Experts of a small language model: 14 layers, 3076 steps.
Below are experts of layer 3 (counted from 0) of a mixture-of-experts language model. Rows are named router (the router's row for the expert), up (a neuron's input weights, with its number) and show model dimensions 0-255. Each number is 500 + 50 x the weight over its row's rms, rounded and kept within 0 to 999. Numbers have three digits each.
Before each expert's rows: "gets" lists some tokens that make up at least twice as much of what it gets as of all text; "comes after" lists some tokens at least twice as common just before its tokens as in all text. This comes from a sample of Wikipedia text that the model never trained on. Tokens count by the router's weight.

# expert 4
gets: "1 ", " ", "0 ", "2 ", "3 ", "4 "
comes after: "| ", "–", ".", ":", "201", "200"
router:445547520485527434573543440506487528564513470453447518606494486433525471477554517539449559480491475484518493507592478547523488517468509511531576445517539533475495449490485633497505506514537423516506436557566511493500559578528467448556509472565474510543496529480441509543451516569563546448522534565583464474482387526488534470529499501467499519575593542515490487539572435473563558582486565518551613576518541499492592463521491515468466572459418469522537520452429531538485454616429591490499558461538471488494575587428409380459471479551511434388443503511412522507403531424560486571433567485501501585589485514482409596473437573401529535582499504446470396476493508418473498540531490541433506430506565484455471525473439448495501510530513430412598500638528476540492476465479604
up3:528552592580537601543455543455579486500587485488466474373609441453527523556489538379416518452507516523491491511490534443529529532472528593548458458563552529587460345513504436503462490563536433448514592469443502494452412443510562488459464589472469440450520447557445518441494499545430552509523528511490512500486443543497548500476473409561508477627562554557489502520504516528508517465482509502592499407492506481542481397517538477544444533553475432413537507487488470484604487422536539441519518534474424582500462440441407493599433545640486486555545479442546481462541532469459546582496553512438415524518490503497508570519553492510498532519502488448536445477577434485532446526392582502420459420446449451518522465473522536487393526481403484579564544527490503532478502417525514
up4:526462510499364573453411525462504524453554412534505473501414486523432530477536452470475476570513512544548556496508416487505491513441506629471468539482488491427507465551528509463435530519500517392544490518532443502542565555526426520511467516458505464586428586557527420550390414511488519557456494554509515443544455514495582516533561505460497490365557462483494432583485503561520495457545462498457606585555456532564547455473496470450499476407494512418450497527411387387450519472558568436497516477424498420597461562568457410494570420471474427434483511498540511416486516515456546563609491455543428494490449532517466533513458376512436484496504480505454482540490495501459526480439536475552531526441456410495521432566466539512443512380504564555512508447429539437398472487426462
up5:445531502499573495522472525555419481550408446530564493515472564479561489523425393524552523458507530456506531446506538497473492505510549519568441512424487467472486474477451456543541487577504442439482412509593501549394578512506501500491488444548435506523482491489447503536500582375503486469515591532461486563473500563406499481537562437492480502442555555469524543595577504561584518384587499510518475424546564561549497530454548436419525489472460525487568462528431460420540444457541431419506305474545536422502527534442435458430561525517511561585517466507602429486547470491544495456463436504501466582473515541485477485617554469603414490615597479460491496508482537556554533520510586541541538425518530431527583529456554549483478406435504551510455465511528525505491580523422517
up6:488564497546468380414400597442450561502445584491517494424517391473513499480549507580538536502446412543499586461543522462561493479561396467490483485461437519423488470515458394432514522473423397487526494517482536485561451537405491502482451494461508452518499539492499482479588518522500553518482432547505558608506550577540470524509483499473567448482501558428446530548491483407486513505513470540487521508436520557423441405530402506516486546475498531481514556484514486576598475549526596444547531432462499593510520413512466496462534489472465452543523442489549446374595548567524495619504405468560521446427468419436440452406439468554405523596528475511550524389476443580537505474486504553437486471453514482521515573436593425433524585520446468465513471531495530531504444539491526
up7:492520481541509527553536465577500532517590481526528546515479546610447512481474500572554475484461530553418473489515505564478498453465539517533475500480475446443551402465489468470568520488519504556411528530619510481428558596433457501536373549500484472550541545511550486562451478481408503459525441481578504469429445616522479442465467502505509476553532517488537508465483511446536463512644519554495556457533531574503504411366513486466449496514591517506530519426499466604531415440541482422483519516516509529432510536515559551440487525533450524430470534438496400526466403455541540454507482548524431487401473578502404572495560569448482531473515461484486475518579551442479542505357487550560485518491400513545466430579496432477454483409574471570536383560597482603517572449577470
up8:458448535569497410508576512489455465472503515510486587533563474522520500529536483507523441529494450488543559542393480524517563513488474454558513542508596565512455503416488554510514574491531490441582506439488516440437496414579392473515498502551505495545485444574551555465460517575390527473461541467482547552558486506567522441492434524559448492527490475470414525534454712427392489548407525454447501436501585580512467576494474512481557494516485493440459550581518453546501432602484515490478400509569500431511548535490491468523495417389584587597584507432462481424441532528549536454435496416517518556472528500452478532521427463548509541552449473561483501514531525429533513469544527499456464486458563490519455531584475415648519495476453601618515534480444533544496500456504444

# expert 8
gets: "\n", "\n\n", "\n  ", "a", "y", "am "
comes after: "|", ")", "==", ".", ";", "==="
router:573538504446411478553411535548484483546520488507412457464507515515524497512519458472576438589563547403501492451579465455500477436493521613474529465554496502497385409566518464471492544598506551452496460581493534474588419451522457429439397474500474618490545542545504465460526528441524473488477433454473576513605420588606521503536545455512555607460534585417460491544611511516540599531403581482482523527421480449557477582481535456492581508503547387622489497426430438480547461454494567466485574508442472462490488503453521516530510461469533521427515513556498539516528551551472520519495564581452524385515480537458465510469502528539527540436480461505433472608507601471464530525521462472459457480515439502435543453547455517572474502463553457463472462497515509499485387534520393
up6:475514498507485462585599524487473527587494560428530427392498556527464567537461579449460456396464511515485493488443416498392483491556502417558514532538582451499524531514558484544523402592497554554474466422517507558513531472470544550434477451568565442480449430495528513527478512528494559488526509551474487538470453475508526629585541571480528495511550523474544504493604457531492502517400441467540463491553590469399561515486571450508552502444427365438554471586444536438475537603522499505377531530471485415573507468525460560600523458522598501493442459503554538492355599383585525553583495573545486440453510468468536502520450499498432540534517526506548502563506532519530501535578500492467465431460526513577395510548429441444482479491518494467487456517476580472437545522479505
up7:426523528530596461487585551567502483472488543513467564542593470524515499518530548618490518520500476538545488526535463486477462513506532407514492546493429558456470452468460576545594613509545488493484537456422529499551504567613471590529503433501511515522533497420521431554457525474552517564550544514564523467454576525474564499522415482599512549498487474413439554524487528497457472602472583518495470480438500492486523496584620480559618575489478471465506455468531540444513508538547519530548510482572505419500503537440529498558482451443445456448478436486528603499397556549577505508523551552470589488465510397457502465486528455463458596623504529447476472509516438664492416588396527484492537478537446511434492548519464567448406567435612437535568485505484438498562491547550438
up8:426430444468547508506507488624556596385511491554566537633511511522454534425528458537531451530457440515533529471439448522562520551468422434448461473489418505383485476548562541488470452533582533484539493432476451540550561474481454482486567525495475564441484477405508480425492515529441514444490570433431526409595456536403525543442436453572576532422485528495468467518469544466449535490446480483543458441514528482430595463488387482568435561520442593505460498479501521516571524493550557457421416525462502513451516519522591535457519387449557587492590484585519496507523521610498477510387546526554620509477455494517492521540406519405480533493514443468458529502478502478572439536553578490503516493409509525468411552460412423502429551491452432542502480520526511494557463529518517
up9:415539500523494421570524478506602608553520477486352509596585459360483499502499523468457446372546526546500479530522518560507499584484511490593500489531479593510397463558488519425503483486480534527557543516484530517593507488526431543459522522478386494534442533499486496546479461512566483404433438527530518493444526467577486482617445506459509512546437510438441545499450502435379452477501520442496437438456457480551468435462443576500479452575590527506531520446495552492484547426540560366557473522523473521580517475525545535536493497493562524555426451573455508469468569491478422448431397523464531435568490503473556528508502462551562451444477463527486456488495501471512474497528501523441422513494399449488618479580601525445437507564473468446478544527437534458512411602488426
up10:525500486559539574450583560490475572484488452600461513498483571444467543451486481563549544565498565477531503476474554524505523517537530541550499582564546436579467514516453502507552464523553537495549460521491489517495465497527412430592476547540516427495498502531391518598523473442525474360511454543458550457492486493522477509385500507502566523528468508439528476483467403529515511563470476465430534453567509513441529506483533500509534374509509566530445463489480487498437472421490490494586562483627503491459465517595588499554373524466546513538480512481569479551615448415462437484448541565520540543616504438454448538527319503491559490468468521410496576448431490412515500562445462557526396445333522525486523490457506495555488485505454474559450617493509498431455594467481498
up11:527473452448518512538480473473483426588521542469524493483528589485547576554461445551546457453511438493455425479447484471518453519582526451469430496575443394444484503504467451548561504454528408453322561525511567556501537568431470465464534544498476421496503443536416498423506550550471516509519538516485490528470498468413509488497523526535484479562519473497540569450488453559606551510573504573482490438559453498476493442546448459456472592418546558453566485421522527549502589552494496560381564538464605488491531459383474632528505505563446471485514491490561438519532435493496439493548650499505414528555494555515531504519479369526466437567493508554504463432455491522421517526524388540479434486439554432533495499399518466562503520484411490488578389429553483423494489506472490

# expert 24
gets: "| ", ": ", "(", "- ", "; ", "= "
comes after: "\n", ") ", " ", "\n\n", "Born", "\" "
router:510537481515486484535607467497557491493506443478577494561517524526524522548493508516481545593444489503534503515478546493475567508498556492525579498476487552521438472439555530444458547525529531508499552496538527494551424582507522497391564458525513390497513489395458499470527458539567454420572504536423517488543529503585575418550521589547508469454462416468441476507524524557467570495543472388447499478597543514563490500551487442527507507407470495543509488628417503515539533488492454486473493454479530493570549414516538469489514538482424497441627443456570531583619534539417599467454548508427393448577571516562582532510505539524420533448468636484464544532516385453440529504556474496432407611482493486520466482501415514468474633492485471507507526517666497491420528469525467
up7:470531444491556486573454496479458495412538481540545455549531488476516536611540525531442486531509461536531536490574536445510534440500502593486456430486491458477444443588446427586463528475496545418453403568468517406524486432468535589469500487528443471479481406449503485499435488421460518447546481508519587483520556590590607489472516496493548498520455481475431577435499458489513475371499504590442559361539522472475514493470431501553501477420539583484518500414472418484492470525477531541548510470526548408411456554451485576503587592577364511445466460473559464509483479507498552567548462635572546596469476485509460525480580587526504450545473520412568537560467533491542457537538521420522482578449585415395500528504578508454494550498493522567485467423453502476491520488426483
up8:549444551593441518550456418522543562452451474509492544511498528530489430572558440426461543524476488358456475528568532453517556553546504556502479518546516406482526530488500537482519498540497581532474476525492466532437349508565455388526582533487427520493523488526460437576425476535442595419540527451403469564545564509491463485588463482521460486465499490480574434514486540494526517439479428455515477492510461433429497599377502520434538418466544479472591492493490450547410473484421549476425443555472520518493400545474502517543438556508499384655413432464496546537519392511506617544468497393503549469458564462527564489495433548479462461504488574550442504495526482533498475491470458472458499542554516538501515391463492448538431471410518521461424536450464472488494483602526428
up9:525443493461569483581487551493508522471374553552427494480533471507545503471542558577492507515526463548552487466421524516460462434528527335571487478518512494485502417486521483540502444518424593548465474420497486562408397510529546434479490494520515518407454622575428496515531561535478600459502508542483546582455491479572488538515503622452525566456532502505467496565464525456568555437615487494480471525523493456493540554509573477560497500497488449545435506444526561580499458491440411534471506498439438436454528575482476492474494476437423452600602522483438622518498521446441443617569524406567420524503479490494531471471464535539490480531467457411489494471451493487532447501541546397495491473689433562481568525539455487538460473527458442521526456551523552490543551389527494
up10:441548532504461488525482556473524553509512400532536445571451473424566486468526561515487593449544546537545543507428501474509548577453427446478433559457516434418498481630565519465506520484499391507506465427470437468425472541485487552499572567595466514551545442503461540530530512504510540502442401479573422555565498466472500525538522548444470476546435498526394503506482534583486589510497563492475496474449508624480485540431469493385537502508466540468515553588517511350545505446506492526476390510430499442604505501519561480410479492478510504441416523515562658515521493522549497547488448484509485585496508607566424467468528549588389427501505616532536400493530409489431562556529508536500473511595469512540571454510509500562540490483484533498472585529590465557501491481460494
up11:483423479470467525502529449519576620476515444476482571567458534580471544515533554583497510612580538596466421510472444499614443452553453510549508479504573491513507427519508559540450475430553493551470513412543485514408525503503527477444533556543412430502502497500426529507454455581454536429419567616495453439547561491484476545521523609430483444525528477594509521440576431510460397438533447417560493523458501501464493485508493431408501597452518589503649466556525564458453472581498540465454559619539478537499552501486454504504559444470442506590510412449499437475491503486575410544511497442597509553448477463555548403487459522493475393403502474507503502523476478522484570521566472429506462536536554511526493493430534501475509482584584520496465475562479440515465526499444435
up12:452430533527526502504490459458520511450494490467529541445537487478571440522459542429520472520465507435567530497554502534461563494436542614515481397443443465480480534468592479475482512556459523448458528538531525454491462528491478537570506440452427548417540382500530546468419427491477393434472558512501445567527604516490495423453546533553495455465494551471539452512493425459637513503525484570436462517434537481498429495501473533499564502503565503495464574440442490493545486515543559539424486397545478557480358535490507493444398435500439492404397484414553527512406538448441525528575570422595527470510530513487434534521390518494431490587527545502542481547412521571403546545574527419556543512670454477437508615512480414537476493481512520528546553489508549467465500487524439

# expert 17
gets: ". ", "\n\n", "\n", "- ", "). ", "\""
comes after: ".", "\n", "==", "|", "\n\n", "==="
router:503353567517490467522406516460448489568557471593497511421502491409430487554430475435446558561463459553514491440487480471594508514447562509480491394480511502430469503462454571507489497453479525497467547436529384561557553575551547537482561512461537407473537567427553432455574494430594497517548465487486465477543457424427635505450548586505501547487561571478500510487539426537505455421566487570473482474490546399561478529471519515420602567445474462502503486438497535412489566534554576547496426506541497569515460613495483443487484480500492376422450480489496526614589579500553494597514489458547475447461518541520505484480582513515423562483479514583537542457552502564496504488533420469479495507459429406552499426467554495501580479449571469421454450561546483470509524501494472
up6:488482547587467482480531473501476557575577512557515522435526496487532514456537580533449520521440512482480454578417619419446558480526478589493597556508571496464483542552461482425538477519472515490345464541497478500425517538512454568434559694496513540437507389428489465511535517513485449451477459541480456521562513490462461543547495475537470525487511443401500452564440530434526517502561468506463544431546549468446492497503523581505490389554498444602491546517498531516564545472506489649483441474483500510426432490463458558623501447490421546586502463591522554577505533467534516473568564432454458447474412535516468486527660414559484566493410444523473446448521519446459475525488493436470538490566560501469497511494548478506464562426445488496493452475453409512563493436564508
up7:511476502513462409607435443440509511465443524474514523400498462471576500429460500603511539485478444485471525513486601500430491418420514545562479646428547500546567382578547485478491470552558497451500549484478461469381608568511593556483498594403494569506476521543378497389505480472530570565519486524534407505572521515590532610540479524501538400521579549500488507433478435496493482528531599434539459559437457480520486417512507583548465543582475541556468556552402512504537461479500483466488470529468560494555458488442527501509544566490512511491521443476528468526559402526521519512516423467446481488475495534576410507494498486491564461407415545489598481512556457530486529556543512531388490493457502523517494518521484468420535517543498542453462446506371565462570472501431558
up8:524483492467508578586517506490539460406497541419493385510441519459493408400438492512403408542557498439449549487582458525470492510461521549548492455530521556433508467511439485538460368402484397537477447527549491448539470497513555534466492486470436553450407486457519544471542509526542515498485436508462485438518511536532528442465528513519527540462481490584397501492468502539475475489459487485420430450490535475496457440551406490604459505469511515613456531511482498579488494450439513448421445489604460405478440530484409368494460444426586459488537433484452531551538523409521509560524595481361491553441477584496403466434474432401486506525537447408584539424501524492560493506572439505420553543488428479491519526433530469532465559470496530523501410451425573455463523550519531
up9:585537486423469570535536449503508560462517528587515576458478491458580435536515594538471521485508482555517515442517532537428454549531646463453491526484522557548556544472514485441504520463459538527560501482520579439453437487478495496445507582547437460485480574489515490514451543504460444442473585468535561544542500509493522523503508602569557548442418508529442444561462436563568475559505498416510463610517553518409620574460449456530493492425415450491519517395479536453524550506439515576534504500468566549489548523502498479479424501528536590488528522526453578530497506486362597480550578397579531544489522461580477510548396386472487438465579500576543492636477476494482511465483472454460461513605454482506549481477416546563464477577515502659474514431490449493489486457491567
up10:387437508531471483548453523496499451496463548423513526402495474458482366459482525427526547580563436448440543505539453509498440507471506496480551508482567474442463560474510489510466395431480487491573491509446485548503465439496500478469552550482459470596484486523420509461474527461491639480533474392469503584559548478467484579510440510486536549546485475403433386513466625482523469482532373463511580487532525473532431555392584508474591463470531541436531552565512549483418468567545447461410548423455507456502512562513498440520514538559400485560478469434510486437546580505413529472524469428505457430540465462505419458520477521522535428487525359488497502434500512562433447557456571533489459551599447443497472594494512662495474487502451505549489444520448530492456460468541453
up11:571580582619568585454550511518525488486442600477531528519583519519520467451521513513486449563444467508525504468507505489453613483486490503495442464522522556505462453514551593531550470505475486491580476403489578575436442455556528489532483453524539541512431586487491424474511430497487522570554440460487525443579525526588521566421474484474618514426594463516519488458517516574559390549652482463583483562449486497383521574487488490569481540468481505499511578554474497461568472479474561533498484456507570472520516482561519442438527504490544486455558510420505489446402519545482503560493541452508531597479490563510480523430451419606447622549467577414461596517460547547601509501447486460515469619536437498408551470545528495480469478483518482601544455564533557445478538575527546

# expert 28
gets: "the ", "a ", "The ", "an ", "his ", "A "
comes after: "of ", "in ", "to ", "for ", ". ", "at "
router:454500476488490545411587437547473559493419423426441460566562471537555475472508486539515524485467444402429472543557486409482593436509509525609560463554469511542419572420451507494481556499454501470509480598570457568436500561624474430480628441454544435494522511397504488546553471533518564444450474445520496466588502371505468520500493467475541510526407544439438528415492562513455511538519499589406561496533543503473512536546478447499545558485480509467501480469387541560522439420400474499467400487488477513533547482568547549469429465481516406458537460468459579512458424525527602553453517515464518464457464453482559509556519596460584474428515514467452478535453390566533483449545535532491614514470568505460610561528455445571507499497492473481501517486436521479479562552559490
up6:480479516524588500565563467553436493443549521478541526513527434590503492516499521520516583539536506503458473433530440489474616540510462465401552483457409434544515516475495417476496518647580451531526528524485481515429549509608432466535411471477539445446415520549396449457503513590439587534442565476455512450509533451583506596516478573512477515474491558536475450520556485371479425523464479514477505511524523509570509434501494495412532476461540391516502506515574514385497509512396558595489444555474417614562538503496498459481429490510388498458550435442593476472512447425453491493492446511389484481511496504509503485482538516396579438557599579438501574474451462435505561429496561498482507510462564558530513494394522440461558425567502512533516505489488447514566544418512470
up7:378545471516499516556496450449573476588453395439586545423442569534479382578504516548552477460480449423508535485449554473493547546474512605460492582504448552517460503565476472430541488500597474461485523524560503482527392440512548505449558501521454501493510544441471417516539432518473480445443448468521568547513485423436557526477499462459562550495441525519468522500579442481509607507557431538479496445461501510499483402495437544387419472497532469550562527531647444459505562493501492531503604466466541511470434615454494497522461471515398488547491484517558523463470413478564511464466526538396485479498461432561481478551591543494465506441492494565482473501467491411566529444403491488527445511521375507453527659484468427476439460505478588548428512481497567532492524550397514
up8:468552401474481486502590439498527491474498382606542587474522505517548566469427483448562453541467447570606487517522474523513487552570445359501468468514474553502505432441480549462485469511466479479547555332402538519575471509507538438589536486568446485557619517454506523558457545561492551462489501596517487515520499440551441520554489453417574514519504550557449522503480541460403553501531511584526488524490556457464502540552540522465512474508449512596566373428443487552461541487588486482539510477515409565518486583509540581549503491433526437413541501506482500555541411439458473520478492488536543563473451568471568406546540554472489449424572452552488484485531539484501440513506457574522594535404500453528460449558539530396471450437456494456447592486471512459586504554556460
up9:490500504589422472507458540569526504504546471508529505532489468552573470437518458613492512442478470563504492431477582516547416602472514577516420426473509485534535527530444531525564504417471503511451522577561531516474536535525444480527478522536518433521519461524474478557485540500527522577590459505582538623426434445519559523519449427475553492511448591436426430572508474468341520410517500541515489565481469514532499519518374573589524481564477469522503468491492479432481613582418518515469449455568456418548565499480452559489514441584507536502519529462604577542400506478569534465548494479574527500534537530518461518447593394488463440490543471491571463388531493538569416428439413506447517523523519532515569515475573472466532505544464458406477568570503570507541491424423587
up10:524476443537505502538450595574435457432474470496549603446511501509434526515465509445571519495486507588500449531444509443566562545495530483501517432451355507482493615523523464493444497558482553556508446574474512476545484450459503551581464489384639442564518505447447496459592498539526560522506474474485540531418594553533453569502498545414516466461571454414520560493469497463492526568516557466434378557470535514474453568549543448498579563539556500537453509485428433514518516500535472620468531590539510464523646510538395474499497468373513466353467548521480475454540580537531500502437410522573457499494488499537514439508575508576439495530417487478486495586440436510514531498488521514502428466465550592456548449471482483492480461464476394478454532413476453479516503410474525
up11:498414476460481427513571448545485555523521578483614547480546495496459500495473481521430563534461515431414492476463463450537532429471594495538494540543559514506485586472372549490562507411573439418477586557444474544476397454526539562395525478485514474464488474480530485492522439565515542538512434449561522498556518476535534551423570612437537523580513492520512519516533484475470518449579530625416498586557552468463506397475517458520481488532536450448430458493506520464507479473494530430632472562463562416407468542512492546435522512429563541487485485416596419477518567487457521503403515464474651550462534433510470473442496493462471477432440519478440510443505445546433499541433436480408602526466489503524456468455490520518556548564587495583491520575507523413553490468497405

# expert 2
gets: "| ", "; ", "(", "and ", "The ", ": "
comes after: " ", ") ", "0 ", "1 ", "2 ", "3 "
router:432515482470507475541465483542507463465526506428481450515542588608586502495449482500563496502486451549427489464587446555475492462484549467510481484506406482522458538557538540496508498468548531524474627508524491522551553502518503460546601500507512428521542422393526473503501532511461596486490485447483513409494618508530514404561513507491437560463431454445435569425578501495538560537564501465507524412517498576471362404596451432490542570557586408468525437558523527512507467568517488496527429533413595570507572530557509515473462493480468386504602509468454543582473474564560511487481525490486462481538531476443492573562440632488496570552585433488538503446552445500406483483458480621483496503476457505586507503384464562510581537476532634442511546513580492488451485513495459
up7:575610529573426459479462573594647423540487488515502550564528553438372449522674544392489479419481479520593447476443573472569578518602488484466530573402482544477523539437470445433409482441468391508541504492493431527434540466492514472502545501476577507448515427551500438474459467492585480487454502503486450541546416482490547508470511476480504576494539526433460428462511542576604488490554414556464392486509526565554515477479553447503561465507518568554446474450486509458509538550497470480482450443532462428435518496487480500429418568542484527560462589492513578516563528477498436500510410355460599537468431541522521508498533533540524483508470480546505480558481544456482477505487461458616520477578485493491497501554467489528502494547534518518543499541545564628542464536491492
up8:387415572489516563449466493505503493433544495565482546564535557447496505547411502498448470610438508514480434592504429561534566493440514507493520522484519518526578473457559497554506437447516542505518552452524509481474454508625623507609434525523418546512529436446511548474550495550634514478419485523558558383522427514523526530383501546411528529421529478502607541482556444443443494436503468477489425437440457506470456534466476431362475572484509472490597445431494513523491513474505468531494515514502535521522430497457495453555508450498490520497511516480472478469483425471540504552580599509489405498532423470545492525445568465489457524550532457475424540456479494461401500563487440568451483572591566530440516583491470510597470587639479593528484461479490548588520532456433524
up9:508511588597455566547500538537573548516478570514523575479498532379613478546509483595516438477552499597474552501441478436455578439546518441514516475523448424486403513531549511591573536398547524525503546527556538490492428494518473550519474528507534528587548511467516500465605515512582426327473490554453550538655450528543431503595536539498479571504525501400515421527599532560558480588566529494520486420519399539500451534506446424512541455466476558517469471469504571591511509510458552509491483514518490515563559521451486469342471419496403511533508523495444438546451492485531492475600466540424514540542480474463442483519543480511506532519605514490476407525510531546568537408452483465532484500559485494458481521493445463496630522488514476487420497423484466476430493511519488
up10:487509471526457474477391437468481510518668570534507539523502499500506500456523527452448516426537523498572535512447444460501512498522436451446522506467518489560431447403489531519468576511436462500445441495549426560469489570558506506480479514495520573517587441559502484481543480420481478475497498505590490494444502486533516480502590502471547427512459445551452458551526390453603526449572646503482534494452445501544530474535606402459466480509474454510474581537464559583540559541469550438496510464590464617537619606441492399509469541495440442568421527573673430535518375471500467483426558461510498549538477526427611537507426504495555504448480495496509519608409492588455494478523525509485481533563513427576486511512496451439434473473446542534495497532472457482494486542541575
up11:496495515544493495424561516534485484519510527551443398520496565517508433501435510498472458515594500612536554494382527529526434545610422459520472557632526453578467461440445549525452489473494497460541474510540574481563502506558429488544470503474521477465433447489545398535487418496494461451576507502545477552512405441496494483455468585403456498558470491536492504448497487570555403531539504476578523410540573491514510544554508420482548591481541509455428475466511496475547442516516529500532513497534505445477603445530534535604416485496548548495414402504471500501407477538524391462504456518525493575510571552442544479496587515488497451392599397547563571556515488447505351513419452501551471555490457471525485455474469375523549489499564464417545547475531548542486594576435557
up12:443520508493605485506428512433546595472524602375493522423519538569532449538485511481485397571502511489511508487485504390476515440543529484509502476506485489460449504485464468473481474417419461422463430477603524491562524498518568566487480574503462491600468547538424431448508384485493503453493447430443540463511539619475597519442455553532515624493466447499481582483539561493538397354484461505392524535569486547462515431610463453450513515470477508521542557443536466485533520443520486531572422523467427461527492520428535493560483501545507524448505545502522578572565441443450455412522490371479541546601538608477492466503473485556499537521431478504505517361445508499490545487496547424581489571548478528476477436503506528531603549488454465539493496533443447518418503551445455

# expert 6
gets: "| ", "; ", "other ", " ", "was ", "Set "
comes after: "| ", " ", ") ", "0 ", "1 ", "\n\n"
router:508531511479474419539517466549506446478518509468466445496544533529482505487493519491567471490517469396469460481520461507444507505448616443452569620491532468494513423530513543499561557564431492505524552474429487497537422500422447552417534450475525614433498488438472487469462483500487576496550477469496456448521450447488453514570441423569525552446415494474463468486519516462392475526521499512478486525501527469505426368528569519518486495497489460454423433575391504430472524366498539454558573439466545531591495457538530429509452505492469432434488455543439533537420458501634511460479442541385599503598559593433507515415490448516586522450491633523554490506476449490470489396373440457503451516442551498481485514428468528414508460389510527512458450482591551423482442485571480
up3:416546500459444444508584562582467530478385457543512550493548548501495503489549567505536564550485534504588503575451680564521515542588462505413551510564525452498539423548433447523468538538545498533512427537478556501514505430531595489471497565422530516471505525415569560516519389492508482453467610454426541563518437450549424472490542468448552439500471512586414439478546525511556618537532543570535546470480589503419517444473435425473507595501472555548499508462439427399501525553469490535459504533484476434565564469531458489501442537503433517462530497515516503379548453452464460400439497458489536535480554573575489533524401468468496495503538486540495476543497441504558467456476500550498569555543507558464506443612401516472528477436539433482555485623500446535463540560457459
up4:497578460539540443451462442466445511528672609493552561514456458498476473508408495575570483544448523433527556567559527556611450568470547508565507504525523492439548513428468525488462485408445418564576444438564489522507404501524561591506501399520444462521453426534469590477465410564561454495446493494603494514586586511526497508527607509478577486526440538478508495567607509588579502517498476478458440459502553490566467528430440461525526508617392478468452556493513452514499505437451441445469467498506554439504501535548502457534477636464486558449467593431532532509415495470498585475533503430498503514467489470469476487388454505527455491535542466434508549543497506465475533439523459438524465379395520550509471474469571490476612492521531497519452537514546512483453498519524579
up5:514463514391499504575465512522532538543471591499492427559441539491511458427461497508557397534476491486521509467524560529462437483606479436510488530503493484533405507504432546441509508612466511495620529558477530515602429420423525474456468514496538515496594500496482496479538519586504537440473500498485431506481384500522533468512436514502467451502511495490407436511529512522440482441408505427512348551512512650488521557440455410464453464427512473419511466474478538545472502583433599424516491535484574545505479348579519462487450527509525493511495422510599522407553418532487556551453551531556573462598535462463441458470524572527479578536529486484519409448509506531497445409510534434475519542456601576573452463529450485594484420509417451508422508548490524477438475481522527
up6:509607426501477461505486488493360429507428493489508445524537573493501522474430348545528503542460552499500494390522482428532403550451585489533550455462457402495489539497515485554463425504550439488566479540487524460552593428510524509460569391452495560460485620475583485486491574504463538525523595499556455440524524510385420446517490498507548451552517519519546527511517529497476526492454521526513556622475465557527523486521575508516442545550442475484440595366495548547574595489526492512555548438562388560565487550438514451518538499594523448467465470512540538516431514444520479561494476537566399548503480501419491505532480553473492558475507531437504554464493543500421478562468434625445423539463564449515524528461366518442517502521417486425456509589504521534516516563518543
up7:457441475545581503498551551539422506416432516462548510524529524473449524476517432409542567556496544541459467429566529474449518518498512437478468515508512489482537569451500505530574568572466532536535461487473470449511518479519455517504415505448522484393501503463405531469491486468597470481473444620608518480549490514578418514482532458475489437475530557484410575473509480417530482488527455426550496547522475355452443440564505480502520601485563469556500506401616478569552491454519540525511478540508475563540440396560534530453583492455492462380607538497423536355515512548495556408602494463405516495474568466445448426510504545600465474479488514600458531576426540579514555511585510597427519449518495525545500545523501493517374471560456511496461492516474432445450536514476464
up8:522454498531512548467520557501462576523500532414506539425508487550494435530435449453434618655481508609438424487504556559426514468587544424457468423492480534522434557497489500449489559470453523442500485553530480423495517501519509496516531466451524523497514532427532461474463508502569440453515494399512537454437420552547519466421553477481534484554538518447389632512499473569541490573574420568468383550402509487430467559455455371519541528468451510425502511537490473533492509486507471428458541511530563445424499496592454375487480466494483440564599430483545540551520591494494500520501381509512425465492544481477585453487543518431492512472539509555578441516509426487538496503539580473399508448427510486418454483496508484602557562524569508544508473524471591451459461602556493